Weights of a small mixture-of-experts language model, trained from scratch on English Wikipedia.
Size: 12 layers, vocabulary 21637.
Below are experts of layer 2 (counted from 0) of a mixture-of-experts language model. Rows are named router (the router's row for the expert), up (a neuron's input weights, with its number), down (a neuron's output weights, with its number) and show model dimensions 64-127. Each number is 128 + 24 x the weight over its row's rms, rounded and kept within 0 to 255. Numbers have three digits each.
After each expert's rows: a language model's description of what the expert responds to; "raises" lists some tokens whose logits its average output raises strongly, later layers aside. This comes from a sample of Wikipedia text that the model never trained on.

# expert 10
router:117116118175127157165135145143136175132141154125163117157176127145110103160172140125112135141152137128135135143167123100153111167139164135134113153116181163174117138150152106115105153157165157
up11:133102152121125161143122133105183155094165120124176117123156146149152141110136140138130162104113140078070104122160148148112138118115128148139141150132165126109164091078147098125150133139139172
down11:110158123119108103091172103145141093159089161123113157097147137089137119119112137150102113168121074134170136097130110119118134133101127145134118116142101123128115124167139147114140128088114099
up12:096153179125101116103158104115118122156121108091148115114101130175106162123165147105158088138134108112103150160168172119186090133129113116076125121105134125138110133123127135118127146130137118
down12:106183089081150120113147112100139103108158128120157072157105142122134091083118151140187129082113124139154129160132139135155127080092140113133171137144169111141153080126126134146134105132145153
up13:112141134147116131128114152110132134173125085149155091122080173140113143112114113186116124152164157128161143156107117124154134097153128155150123121167078140127136173117197120161151147098138103
down13:134128093125109128135124153147141119128157138135159116112107118175123126162165110102086153113088128125104100104155150103134111075166093149156145134104149156154129119149136100077157163186136118
up14:120097181133180125138131153129135129118158126137143145128161159144140154107123113165166149160158083139153177142130142117133127117094129124100125077169138149139137108115135123134115158120077119
down14:113160063114101157095160129095090120103140101099128113093114122118134152112138172123112132122134116122133148108117131133130094093144141164138138153151102110123105085171128130094151089132153156
up15:120157149118085093124155151166088111161094165121120148172125138098185151148110128154117156145109090136140116146091068144091129145112134164146140114108172150134111171141114119135122105130183102
down15:106142165158125172141140097097154147153149146147162107117157171116113139095163105090100150082104090115095133111172173090119128108140137131121083128127136130101139138146057093118144139122098130
up16:118144173158144105084138114104132144073063159128113127107102120152143165146150159116139164150080168123111122127119141125139152109128158133149145120126118146121118127117107148122146094117098141
down16:109142130067098167117088153076158122109117116143138114097155129147152123121143174109091166132089142131107105107164140144140119151120149154102166150133118097154122084176144097139127101106143114
What it handles: Proper names
raises: " and", ",", " (", "-", ".", "'"

# expert 13
router:102117117166135127130120117174128169113115160098169098145156102125106118156155105130099119122125089150111126117135084130148117167126165088119100134122169168129135103164149064100099126155135152
up11:139109154136104164138135117136141163141098139143147151086126145131135141166188157105127123097168129096106161186153138110124119122143117144082121123097129122147128153184127085091097165132136131
down11:117121130125109116137123150087141138115138167135133134132064112152100156093134148174100069134127187128126146143133094160109129129117104142183114127102137120105154106084090142166127125086115110
up12:142116117154126126135174133137172127117153133118144135138166106119112080131142127154060122091139140088128130110216115141115117159134177120107137137129159158127157162109120124089134108175164118
down12:108116114122119124133089129116126118123148074137078134125133133161137092110117129134153130117134155140150100189098139125211132110137128113112131090098111138136099134115128145144135117154100143
up13:115082132129106147123142127106097104159080138130128129095135121119131138125105148138143161116102131137094135139192120137111091109154118114115109129165116145120158125165141136128138078140101142
down13:096131138198134105151141094078133123127148127141104135135138164123111124114105129133093137097199119083153100104123179131112090129167103125118113096097109084131113138105127115146159151151132152
up14:128085129126128148156073125156135136095106144064164102164180096127126075200144125158082137136118093101130150154122138145149098098142161114142133159133149116133085139149166130078155137124152129
down14:107102112121115145174134125113113145097120131115118133135144147142162116171187155097149173116135090113129130117156139104151092150135121139142130122178097116121123122108108133148104179106131150
up15:092128140166135093159129131150178138150134091149106133098150147149139105090122145117124112087169153118122141149179105108153112151177124125127138158138112090089086124151100123114131129126160115
down15:158141127081092132109146095108146126125086171125115125137112097148119122118127134158151134132120152125141103117124133157127180130090109160151112112129165135097151156069119131192141115139117151
up16:114084157121102110149067139105128107127167161118113088165160122083155081136157119142125075096169149160143145137175129107174080164154126126127128134135139127110120100137108127138104139149159118
down16:129147153125104147134129094118144140156104136139115118144135085158118098109133138123115150142192103129098111118098130118070148099148088122102093084109130115071103085102111141130134092110124121
What it handles: Apostrophes and name suffixes
raises: ".", ",", " and", " to", " of", "-"

# expert 0
router:090096101160113139116137120134120138119123154093146105134141121143107106151138135107107105120132122147119118147141106085179111157127163105133087129108181152150126125166149107108098122144148139
up12:124118107137133107156075102146110146106111123130128103149117131155159155147109135138126112167096168133139154139155131094107137148108122114132163125147092150125102147153152121116090133139165144
down12:111118155096109161099142162156076118096108147121135143110104111085158149096114146115122125116113127141100139150112175094135077132088130149126103117111122133099125130188127120088125121116123119
up13:111099145147116126127144104103144114094068140135118075123134103089129133141141148160085177137146135125109132204157104136096143158157132112086142115141169128121106150107142115147122136103153128
down13:126105135087144143105144138171088121134127113093111126122111121114171108130130149137134111102122144161133098103136144085113088108088144142101103119099161119127120113137160130102098138114126133
up14:140177135154119131113133118151164141134164167093092076148131107134131113088142143101117130125118181102108111133161112176120150197092127133124144093084141120134153068104128135125126086144156116
down14:144130139103124136185113161144112145142118145137100141144093160118123141123114139098112121154084119151128108077098190095106123133133132126118134134168141111139150108148143102161104130082152132
up15:091133176142148111128190150129147098129128079109131122144110126102120133146151118178131114109168131114123169125175090161093117132132140131152147110112100170141147146128156096107168112103154121
down15:105123138113173130159127131099110150107177133173165136100102182135121146083129111118149096093145145140171120105130136101141135161139086105104148136124102114131168123110112109093137084132114109
up16:122141153139092116145100109137129186133138118146124114117136119150149144130078114116096094116116127132114080150203125125133104141109124124094141118168127108113102133147118115125135136070109140
down16:142138143113107121078082131140089078120110104142116118119074129158099138130101143155154174103151119087118102148132145136088150166107149144187111094142118119126117131137128134122128126093121125
up17:144156147144138133126090122138117179126158126124133116104118131160101141137129117115168096139116146134113104098141129104149084113132133153133078170113115132132110163108103128174136139142086185
down17:116133188119133159148109155105156109136120094149067139081120119095163114097134135101113136111097112105133117132156124192116140169149102115168147128156110090138127094159101136148120119106168127
What it handles: Plural noun endings
raises: ",", " |", "\n", ".", ";", " "

# expert 14
router:134107097161116105142077148161136172101123117096149130168153100111091103142135096105096119126143106103150105147141111079141134154136166113125118121107166142158103095159144095102102135138155145
up11:099155100106162111151125111151085097112132118139129104125100147133146168125143143161162133167123137150106100111114121155090114127087142120106146118138131156085158098101132125084108145103125124
down11:148119105145142154092132145144113158156121159110140116154113108114115127142107054154149121158084141099137183116092098124139112135102144143125154112101132145105148147159118151136134160124127121
up12:124121133166090121197167100134125086132156090116111110136129140114069139141115143125089089122133131140106116123158103122108102139105116132164138107108146136140179121119117148131108106186124102
down12:104137113100147131203166138111138139116103149126129115157178106164134151135134117114113147092144104129116151129138133122089088118143100114110127117107114098135144165159139089117137133105151122
up13:146141100097144128120113116137113099118118153119133120096137114175105157141154117157132127087123114129151125062189114151090159140085138126123126128146119134188071114141153130095119126135137128
down13:089114188107141141181090131116093132141134113129124167116119126125149146143160124125158075130091115117153165156106097155098149123110109080073113134150111146144119168137079142116113128104090115
up14:139134104132132109152153149133174154155110131137135140196160148143127144137162151069123110165138132106127125123139098115107097146137132121131143129119164121157118179110153156116159129110151154
down14:063147161099131132121144108082116131131123116128089120083161122138159142173118146119157152091145113132111094102138108181125098156114102153088130111130118106123161113134142124156172124134136114
up15:148142153127143120116109103132139155138148133130118131164145124148124136133129162111150139109110184080094089092145140120161124112134187134122104120096150118117160149153135118108123135102108126
down15:170169129112125142119148105126162131136133121115113115121098105090112135135109153159124130102133161112117107148128087103111145120099162086145125119113133108100120135172123118146100169074124140
up16:130149162174138117174140130134081132158111123162148146086111126147144109132103111098119086164120102160156130145099141169130105138102084128149147127163119118126100141126101110103134157191129111
down16:143119080118148124099146170143108092128118169124154114100094130104134142152137100146080078150138126145095134109149110154122111154115129088132128171082195126108108106131112158120088137136090132
What it handles: Copula and auxiliaries
raises: ".", " |", " to", ",", " in"

# expert 9
router:098109148139109128161124117149136139119101146119192106149176116138126099154139128110121097112123096101128120146138122100123125120171192118123106135124167153134125097145169088101085160168142135
up12:159115099102130094126112152135131102156097137133110124130129084126164079123098140119180097120096119129122118106113116080143063167106115090130152152111113154118171137152113118109117132136134149
down12:112171137162131101108145104092153159123139158106130068126106123125138112123094114124141092130178123147104164135108145136158109134115130113136110148128095139096117127094137168121139165146131106
up13:126130118113129088142153141145104132107122089119106130121100081097111164140112157137140122095194122091136107167169109144107133134089090132093137105099127158106152114128134134121135144121119116
down13:134132109129128079122125133115138122118125075141093136107099121172120141148107106161153123134103123127159109095140136155117060154102118177106143156141141155138125145077106084129125125131105126
up14:152141143133151167127155126109135156114149125143092187152150120150152120121149102115186153148160157107106102157146079131118183146089144100095117140137156152128090130084132105105165131095169140
down14:134096105135168154126124141081099128151145112202133130119103159099116118109170142167170152134126158134141144131130106132120160136149067137104151141162119092071088114096124101122149153137125092
up15:135132126123120107107153110144132127136160132116144167121127122142104144145154147179114149109111081125117089154118152145127166154076127146090133129102147122121107164143185104109113118164123129
down15:162133125113153141134135188143148096095186137156117093119115117125115174087142125130149153105126126118159143126164118088121121114116101162096069081132147138133089153114130125161119116124061157
up16:129154122107107115150109130146129086091156148103118174155169117126098146120167122100105157127105103146157153130135105104098150145126116064146139137146121122141132100176127116135099141104154131
down16:142145090163119143130132111109093114158167154125116166136108118116129102093123148093133129098128146127091141118142103112077127142130136104114165133130101137100097174127112131117113110132126143
up17:128182151098096182140114158175120109132128107139108120106123064109121108116152123153142133130130085130093139092122083136106106155174161168107123115115158128125098126116100120114115138117132129
down17:161162133151143138113095126126185154115114121089122103137133138125118096094125123181137144135129107149170088182191089112130143137106142157126153138166136108093120087062093150117141111138132125
What it handles: Parentheses and date numbers
raises: ",", ".", "\n", " and", ";", " |"

# expert 5
router:122118091154106147139096142163122150120127136109168106153150113139122130168138156120078137129136116146128144135163136072162120143130147107127149132097166141137123120166159074119097131171176128
up12:124135153138146179130115144114131178114098133143146147156121090139110121133131136121108102159062073098148115113140133137125106144158153105156154136176153135150165092097136123145114146176106106
down12:085145192096115131145115153108161127162092141109158130144109162112120144148149150103116133131106132105139149115112169131100150136147130116130116128122095163096105113090104149126193097162115156
up13:138105110131124136155154163160124125087153134110100112158157129117069150104091168134171135124151109098117098160141101134122133111147106127111093089105110149159136150161097156140125131115134158
down13:148123117114147147114155117194124100174131165143140118140156155120128127141083138157140216143137135142127142147111134163132116119116113169129148101105115124124149135149141171199151099112086125
up14:107124115114134117121148138138113136133119145169124127131155111155109085148105105181149155188135148103167064174121105182126192115100126135124131127146121201152124143140118112102157138128120100
down14:120123081084153101146122091113120135137126135149095116116168127154141133118086135136126154168118162150108097155185143174146192169134105135117154100136084103161146121105140079134158111163106166
up15:145153121138162117141135152092137107130151137144113132084129115149126138180167144157122113149149096115141091117154151082144157112113116151066131158126133144134139102090114091144200171142075109
down15:151138109065163150147079162080126130151148158157143146118089135150126142125135119148110167151123106101120145108147162159157108142130105162140076156144161115088127132103152148160134146182107159
up16:119136135168141149130122155123130096142105136140151111088113120134131123183116146151143079189152122101109118139149092061141144112111148109100134159117151130129131112132119127142168136136126140
down16:136112115062126125161093162124136126170110161125081140095157100120078120127110142140128127134135089126123165121054128179129152117126135162106145132100145084123130147125165112122164151159103132
up17:144128124089115132148142118119207127120139175168117175139133153113135121102122128182170134117120115082135098146144097138138104172159116120155129120126134150138135101140119122116125123139124176
down17:148095152092150123143144120109204132109134140176080128123148160148158123083113128138165130160074168118099091136146129156159116148137110107129156114111125105134125117101126132150114102126111138
What it handles: Music and work nouns
raises: ".", ",", " |", " (", " and", " in"

# expert 12
router:123118107128133122179118154169132159115119142098139108146171102125129110165147090122103106137113093094168116144143100079136126125152156071154121126101170154156121122173133091099105184150155160
up12:070142098105140119127101140140184131142137140164174120131137126137097142175151109138135111109133147077118144134144128182170132112155134173123124151151093135116094138125114114141140150092156124
down12:125139085126110159100136161107141117216156112113124086084115120208143133138109114154136111132157116123103160189139125156113139104110134129106131139167108179126151124147106101129147093170114117
up13:125101144116130124119101119205129114137157087126111149110123120105131142129136135119115140140142172184136109159095121117119123165158139112097124111131157161130103093104096117079172145091143106
down13:159125098158133143117112137071162124137081134122097091155120177130113104111147149114149116124166129090119122126142128141123107096116186119122134120141122112065126117107127168115109092101094158
up14:132097127102142148137125140166176149124131132095119181134085112131085114102115137114134091112122103118123124147127114186122110088153111132116124124134101139134127098171125130171152130089149143
down14:113136102125123134163093124130148142120122167100108090147107101171151129139154112139113155093122137142136151143090098134158118157129113128127105137120100147112109148080120134153107107108148118
up15:142148114154123128067128081124092139138106133117130102138168131134136106140110120108115114129084137159092111116151146131179144162099119112151132117124118164099128076129144142097102137122149107
down15:128144090176071118111138102149143132131122106136124165109136158160105120152095106143175117115058147125141132099147125150149181128110101135155147098184122125149128109069136160138140101153101168
up16:081146134128109102119102125158136091102096090079148145120136120117139105102130104185116112132123155162099116096110124179118185150181132120164132089125147101149126071122113150109102093098136129
down16:108158152111086183111113152111147144131118120120136164135132102133152148149180150120151115120140103140133105121147121140088160135143105106131138142096124153125153139138141136120171110110143134
up17:135081134115134135153121153145121160114123140185163133127130189126113133147150084127141141110088103142120114115128124143120091131075118063128128122129131132165123143124122126101112135146144106
down17:121103123131135124185110127110113140159142129142127135115172168157092150122168125133145109144105146110143117121130116168106178113129091128085145128157134138125167116119119127152121127138101124
What it handles: Line and heading starts
raises: " |", ",", " ", " and", "."

# expert 6
router:087125106174115109149085138143153126113125179106156102158148091137092093141138141107086117139141097128154104128141116100143124121131150089132113134102146157136108116166142103117086134151165128
up12:136081093129111129103150144151092120176136072092144162118192123107138112108132118131143119148100088137100152112121093111107130134148114145158097135126125159186128130133104096116137107142138135
down12:132149141081108124149119121132143103143150140109118118104136174101094108114129088146081141138125130160164143117137106151095158075170050157127121098122111133158151160131118109167125162151128128
up13:144150109178169153114177127116137105137151068132139113140117107122083166101173094099168149129100124103107133137108175125107105121138116110140093127148108125150139104144134091102158155131160179
down13:129137154116138106095154095115119128110158173137113156131139116152108131150121163111117154110117117135173117104151115126127077112108132136145111093151132143129165069115135159133140140143092107
up14:095154124104149149107104155100145121162088126085142140120124105096112151146168147123147114115160203126113142142119088113105130177120127114135112112102108134103171112125145112120138135149122132
down14:130144115092071092178126100127138141149115115139183141173129138150152142138136114120096102177137101105108169145109129138130135135146110109115103131150117111078124125154142056083131155130105143
up15:124088131130173150164164082102124127119134099101148104148121115138109156155104151129128146122114116125184124148143120143119101145113137088145141095136130140144117149131146168109101144132167085
down15:132118100112111123115156181095102105104141096148118119090124094135130148107080163118153143156076090133133121132096071114181132116110120126137137128131151136148109118120132151098118177173091124
up16:135104154095105166109122168155114104060132104135107140115165158145153131101171133128185114145105146073114123132141155137112182125119148153155135122128142070123092138161148133143108114148123111
down16:094123126124130101119165089126068116157159139160108158149077095157125117089139133105104097064132115138106108100147174135146105132173062114126174074127119139124154136129116131132099141135109112
up17:132122141118107123149089120163138158151104131149116124163145146131121109124122127095153124119153111131148150087163129164117127148154138114146178159126109113127139089130112115139113110111108145
down17:138118130149114106148148126081098158113138116186121144132082116100130153115110120149118110103121159105081086145082112102100110118131120142135132105116167148143140106144117108102124132158132165
What it handles: Directions and career verbs
raises: " |", ".", ",", " and", " (", " to"

# expert 3
router:113085136151113120153103142145108151101109143122154095138177103139106112178144113099078093108121126123135110141167110104153120149145145101140096108081142123123130116142181105119126150132153135
up11:055109102178148181191075110148125160138151119139135131137140133103151163138140138138152071136154154116131135153142112100120105173127135131130104156123136114122109124176147126086136153134154101
down11:150137132119158088129121115161101129137129102161100128092138122116176120109101134149135122125114088154109102122097111130102097114127144128119141143104109058116103143114191176174123164087090128
up12:158129104170139147120149108111090144181116128120131125159112145124139141107107132125107166095116105145095108139181105124122111109094194131073123123121127155130170170128131101069137105120143130
down12:150128111149097178105081120124108083153120115150131099140120113122132101125100123132146106146139121158157119119148104136138115108105166163126116157081165134127177126147109124122159074150085129
up13:116129107155152152131143137114120184136148162123146147131113176127146116161135128117132144148148112141115089115142149110136132129128166142131158144117135129126132128162129126122105137156138118
down13:142155098147129164087111101149128108120127161093147105141116138119180131149167149140155102111160143144129114116138101126108116106117084129143127091094113176115162128108089128184130109116122155
up14:097132090118136133104115146144103112122110144078103112137104143161150106137114127096122149141124148107135167105082116157090143159121139135158138120080194142146105112142160116095112143086104125
down14:120113118151115148120116119104117104157103109122102150126128120110166109139150127116174141142080149107148169138124150135138099160139127127174126146134098162126130141109120123168128123107126098
up15:133132115109093138162102131120139100154145113149087120102123105121140096122130136125151156136135092136128136129117180183092132155107135072100156133128111177117136134118107131088119128110115151
down15:161143106120112121173137153152131089130113142097103183123116123114091099137135134146163136111137162162131111118103136136130132125108126118128114132119073122143116113072087195104141143083073141
up16:136138109133094134132147148151144093115111142120129090131150140069136136107095137105137147140125114111129181157155144102089126073127139135120155148142174144093096145122109091115123132134155123
down16:116138118128138117092164140094131116117105119105102160110147187115145127130130106129068145153179131153139168128199158145159157129153145163126126082117127144112133114098152148077099058133130108
What it handles: Infobox list starts
raises: " |", ",", "\n", " and", " (", "."

# expert 4
router:103116121154104130134126115169141156119116145117180121151172097123115092153154094120114107124119100122148124127143126121134120142123186105123093126123195156164117125148157068092121146154162171
up11:112112160116109128174106112135103141152107083121126111121152168109153122109098150130140111071124136094096138084116142121091128129098100109135145187134112081118131161106100137117096182135122156
down11:118095113153138080129141113119142125120139151180130124121092133140161124176068168125145102116139118143142154115101159100157139119138116157115087131078105101109087144111096134100126112159114125
up12:110138098124124123142138086125119139129115127138186168112153109207136119129125099158168077150100106095117152120134146143107110109153128121118125155145103157146105071147119090141135105124119125
down12:110127148131092108102120132101105130085134160168091117096132152165084119140108152126123129140120156112085170119157132124142126141146073121111107115127133108096113146159123164138119147083115121
up13:161105145125153136117116165130126103164136126092101134096151145150091128135159116121182109165180135145146128120153130139150143110116140087112083141102149106148122088118179151106159154064127157
down13:105148128137094104108145132104115158147119138137092106129106086155152145151147098190146134134154151074118155110134176136130095130122088144098151121099114101150097161115109176130132122159126110
up14:091095141163155127120110072167134143115153129165129128147147138115161111114105101105149109106131128099147142142124120120190108111130114129135153130123101158118114101157126126133106127115145117
down14:151144122077084180138127103119166092128086141167086152133114156116139093130144133061130109126108151142091147103114125140128100083154115104129104108117141128121075110119166128155139113152111118
up15:129117128119120142099175077115119133128119141116118132169180112132184116132146157075133104126133157122130099154151118137128119096088162137138134117139167122090096094133140146105098127176112111
down15:162109176118127152119101108098180119125086152140121138116136133126155174111135125126149145149122127156115120173096180134096138151162105145099141116102090152126133122101150095130107125104103123
up16:125118131145092144135092155129105142093136103111108161134111131122129173119140131142147102172130104079119055174129127153140171144094188105134135088124106146115156153153156106132068120136140137
down16:106126142093172188104124160110103141094140134170101131135098153096132167133140103132122088088156098132153118111180109116157160145128115143176100119100107137108147116114097126128122132099097131
What it handles: Table cells and digits
raises: ".", ",", " and", ").", ")", "\n"

# expert 7
router:120125099154093144140113127153141156094104168079167084146168132124101109162143113117097113116132108096136117155129105101129126163128168093133093149116153149142109113151149096122085137143150130
up12:088146110100108106101163105111133099138097123101126111130155116147147164104144179097123154100091145140098122112126103126140137152119095094059087098123110104144179164142139157155136127146119121
down12:143120143144111171173141139098150135137159154139148138168172088110085159139158117169111146125123182141108115122128232100136115141151112150113144077156159129170141133141107170120092126127137107
up13:185143123129086139117080098154120097127115130126159113091179132150076183101114133137152103130115127136141118135137147125147138123162143125102142137135106120157084134142141129134116112180081129
down13:099086161129066149124189114134116106113133119083130147142122107121145155121095117080117153140168110114124132084137135125159134128149118070136119150160131168161148127121113109106156080127164150
up14:135118135119111144108114172108114102160183143170119125071183114160153140172150142170158103170135107145159129134136133114132121100119153101130106155117131133124099101143137145114137148115098160
down14:152113163109115087103148134120141100136133130122120145114091118129171115160093170136125112127118135090178129115126147132168139088151080139124160126130110175144118085144128142170132112140111132
up15:134130166112095102162112155132161098139088134184110150156123124131100116153146149099110149105108150105158130113133123136133125105154146140146112150144119141177138096121131126101168148107184136
down15:117125142155158103116112132141131112160136121129117112085130132109083097141133122137150107163141139123120103167132114128145132141151118158105084140132144104109141135149120098162125166073146107
up16:122144085123144136154098133113130144127120141141111149107103121144141132117145151135083141150150132113140126134109171148132118116095150129089187127155092139121127127111129128101089162146111098
down16:120128114171129152139123132104143098135095145169117128133106093124142156100106148107141107170117116155171126125163120136131092132143108092161098140157166121167113133157163076094156162142138124
up17:144140114120179143106144132110115142133118124150166158145107139121153101132109125145127135136153107123141078191118129117139155155150129113109111100119148137151085126116146108150164149172123157
down17:148113124138127127119108143132107134105113134129117135098110086149089112150143106098175123102122110123143165118160139145144129103172095135132116126105124133141203158151139092142131098073109128
What it handles: Conjunctions and connectors
raises: " |", ".", ","

# expert 8
router:099095111133108129172103139144173140102106138123145111142157123111108121172146109112136080125139111145148130118129131113153120137136155120132127141125144142175122098134141084109146178142147187
up11:140122122173129154147140111136127149096128125140157085113151101127085135099117114126142107140117127112112137171103113145134093127127122161140138144114102164110169181101131142153098088126156123
down11:133161125160053130135166123132133106147137134152143122117132142166137148137138117097126111108080104153112139107157150107158112085166065158126127134112119154131128174153156145181111148098106134
up12:129150123161108121161110118136138118117118150153139151114129154131119142167123126122124125103175162110132155129110134137095148120123135101186138139130132087118118092141127109091156101120148129
down12:109115107109105120086133103142138135124117159101115104116147157101153130135097130129129131114173144084101084138142101112095137118122178112142126113146127112156120143159134143128089109153152184
up13:176120159146124089093168128127129144147168120101132134129136120108147119133138160144113147127169118121164129156127089141091171139127127179132096118061169177131108135110145089089139116103154099
down13:130153121153162120158127117151093122156152145172135139106147105132124177144097122108137112088087126141098126093114122128128142134160134100104124117151105158124163152114137128142164182090117148
up14:057123174129154164158104117119126166149114111130124140079146124104101098090121148120124085144122129125129140136107146098162112155138125149098152115122126155124154140155141145157111159100166114
down14:098112127157129110127141094163082131116111073129137149120117111132147121111139140145124091095111144167145122140098169149091129121138107145130106175134125172114116148128089133136085125133137149
up15:084105113122098154149164099129145132135126104145165109154147087131114135145129160081148119090102102098108131144125095123101110126151127118156133169181163146120182147097089086089104105113158148
down15:153135144122127122145126172111106153135142116109110101124124131097160110098151105109110115121130142113133111119113137112133164142127104102124120122171116106216121141121115114159142105106149110
up16:116151136122146117124147127101176121120120159135124100116128111124124121178104144159125137134122152114065148124117164168171151169106147117142097100139118146121068077116114123133138109172089129
down16:124143129139119113139169129097143118111130141113183160144146101153158122111150163138111093129148091109055134134159116135105099160130121105099127092118152117115138088116058110185109149133124149
What it handles: Sports table headers
raises: "\n", " and", " (", "."

# expert 2
router:091123109170092120145103142133116169103120165122185107154163106148118116171180120110111134146130117124121120131151124095136116152142160100115116133109154138146145149164142116132094167133180130
up12:114129144114104148104160129177127131117126117119151130106161158100123118109068130123127120126121099138111136098122138134134142140090144075131102182101191132173149138142116103105136163075176148
down12:152162145087161150142112101140121171160093138099112110144150104121132123136123075105147145138080106116172109167058130093143128128119158132137143092126081114103098131127074180083142117129114148
up13:146130163154102106115150115165117109113177139107158100134149159094159095095109134144114095086114147099100140141135147134123142132102113126138108104140152151129137112126152123119133121139144141
down13:108111100137144108136128097122139154108128141122104061153096148092097105106150129106109108141111124149156130117083163085085143091155120151126118123080138134124161128138132146136110152114136127
up14:174095129160124190113144119111150186131145138106157081073111123149076096131155095141113134114087145158112143150113114136164121109112127128131129126108162183121113134120143133132113132152108112
down14:157126099122082154118139149126121143165110134163121128086153163141125096119112169132102174143087132114087154129126161152106109101112112161136125090120163146092114123127134092118159123127085161
up15:143176144062172127117127136173135163096131111143065146110079145084122162157128133150134152139127158113120149109176143132125095143173136156134153137095100152137112140176130105121149155123124159
down15:121135120161111130144163091089168093085117150128146159145141123135118149129108143124107065100137174140112117128102162119071146134100114112127098115151185158147121126100156117160142122069090141
up16:154089073105130110132094116118124113117181123101157175171130142052127126128172169126113111126137147135129134103158111121112118143101127124142139119133116167103182151121115112105153121124177129
down16:140109123093152167104107099151151102110179118120159142152140143112153095146136153108142151103133092122151149116129144146130137118118155146119127104131117104093103133178098138145168157052144118
up17:132109110165131123155131093124186108112121142071103113136145165161161129103147148120136165134110142117100147165141145116136104087125154141163153140125138145106132104105127120124122130154144117
down17:137142145125079171111137158111134108112106152126136123118118120132126116129156153127133135175164138166150114094086108120154106116148152151129161143131118177077109127099049122133093101120101133
What it handles: Years and time
raises: ".", ",", " |", " in", "\n", " as"

# expert 11
router:109112136158115146157099128158138168109124150101176116155167094110094110152159113127096113123160128147108106112141107108139123162116184118163101129104165147136116119159174104126107140152173135
up11:132138134135136152117147110089144119068133109102168121147116163151107152147156139094114142098166119145130134167119111128139097114125114142112092182148120161106137159140137139132150120093099131
down11:144108088161061119145119113154132160193106168165097118123144108105143125178141157127112094163094101112116101166122112078111089157130116123142136143109154089121089150131107159114117125133138131
up12:140162147118094100154097174121116117154130107126116153071139088118113093131162108119122125137133148157151116062138189148110121167106112115149146152144135140131183118143139134117116137136169132
down12:126160108113121140119181121118136120129119090168150089092114175165120112108132145146109137150120095132150136151129122102131145126155110143112101134159163115159105132161110123159091120160074136
up13:141133129209085105118142104091118119130112162095143052168108130148168124138123143169133181131109144117118138113125150137083141148112112117119093121117146113113088128122157146158119111136136130
down13:125130131102085109111138089157123107108137149097124124129148154087142129156123120031144142160135087149110094155123100159147094131152105157150145122153098159115100125133138145120155114099156129
up14:087156127097151090120163116112104135124111093155079087172136149119106142086118134126138137159108106107120118141146105111114135133114143122177123115170136140116160127132092119126100175174141129
down14:118116117132130107146101137155111166105109133129142131160127112098141112137125155135116127123112105133085183122093111107155153124147098155088123126124145087121098109141145163120164141100113162
up15:154131122119118121169124089124157135131100106148100112138157118172132157153152113108133121146108112112125130117077139107110101096145128141128151103145135131101132168111133100136110148185084122
down15:140150127134172146156126145107114108131126097103078113124135100146117145110086131144181142138124159172171160127142141120130131117140140100107120094150111085139138081090115133137086080109109183
up16:154130101133127148170130199151096113140149108132142129098133142130119170104154112103139130145096152105169133154142105104112155106119115129107122184108109117114130123136163134130133127122089108
down16:124131123145124146173131136119189158105187208155133138101136137131166099085124142105097112140129149106138108137118154098087167135134104113138114113106108103080126129119109162164114128100147172
What it handles: Sentence-ending periods
raises: " (", " to", " |", ".", ","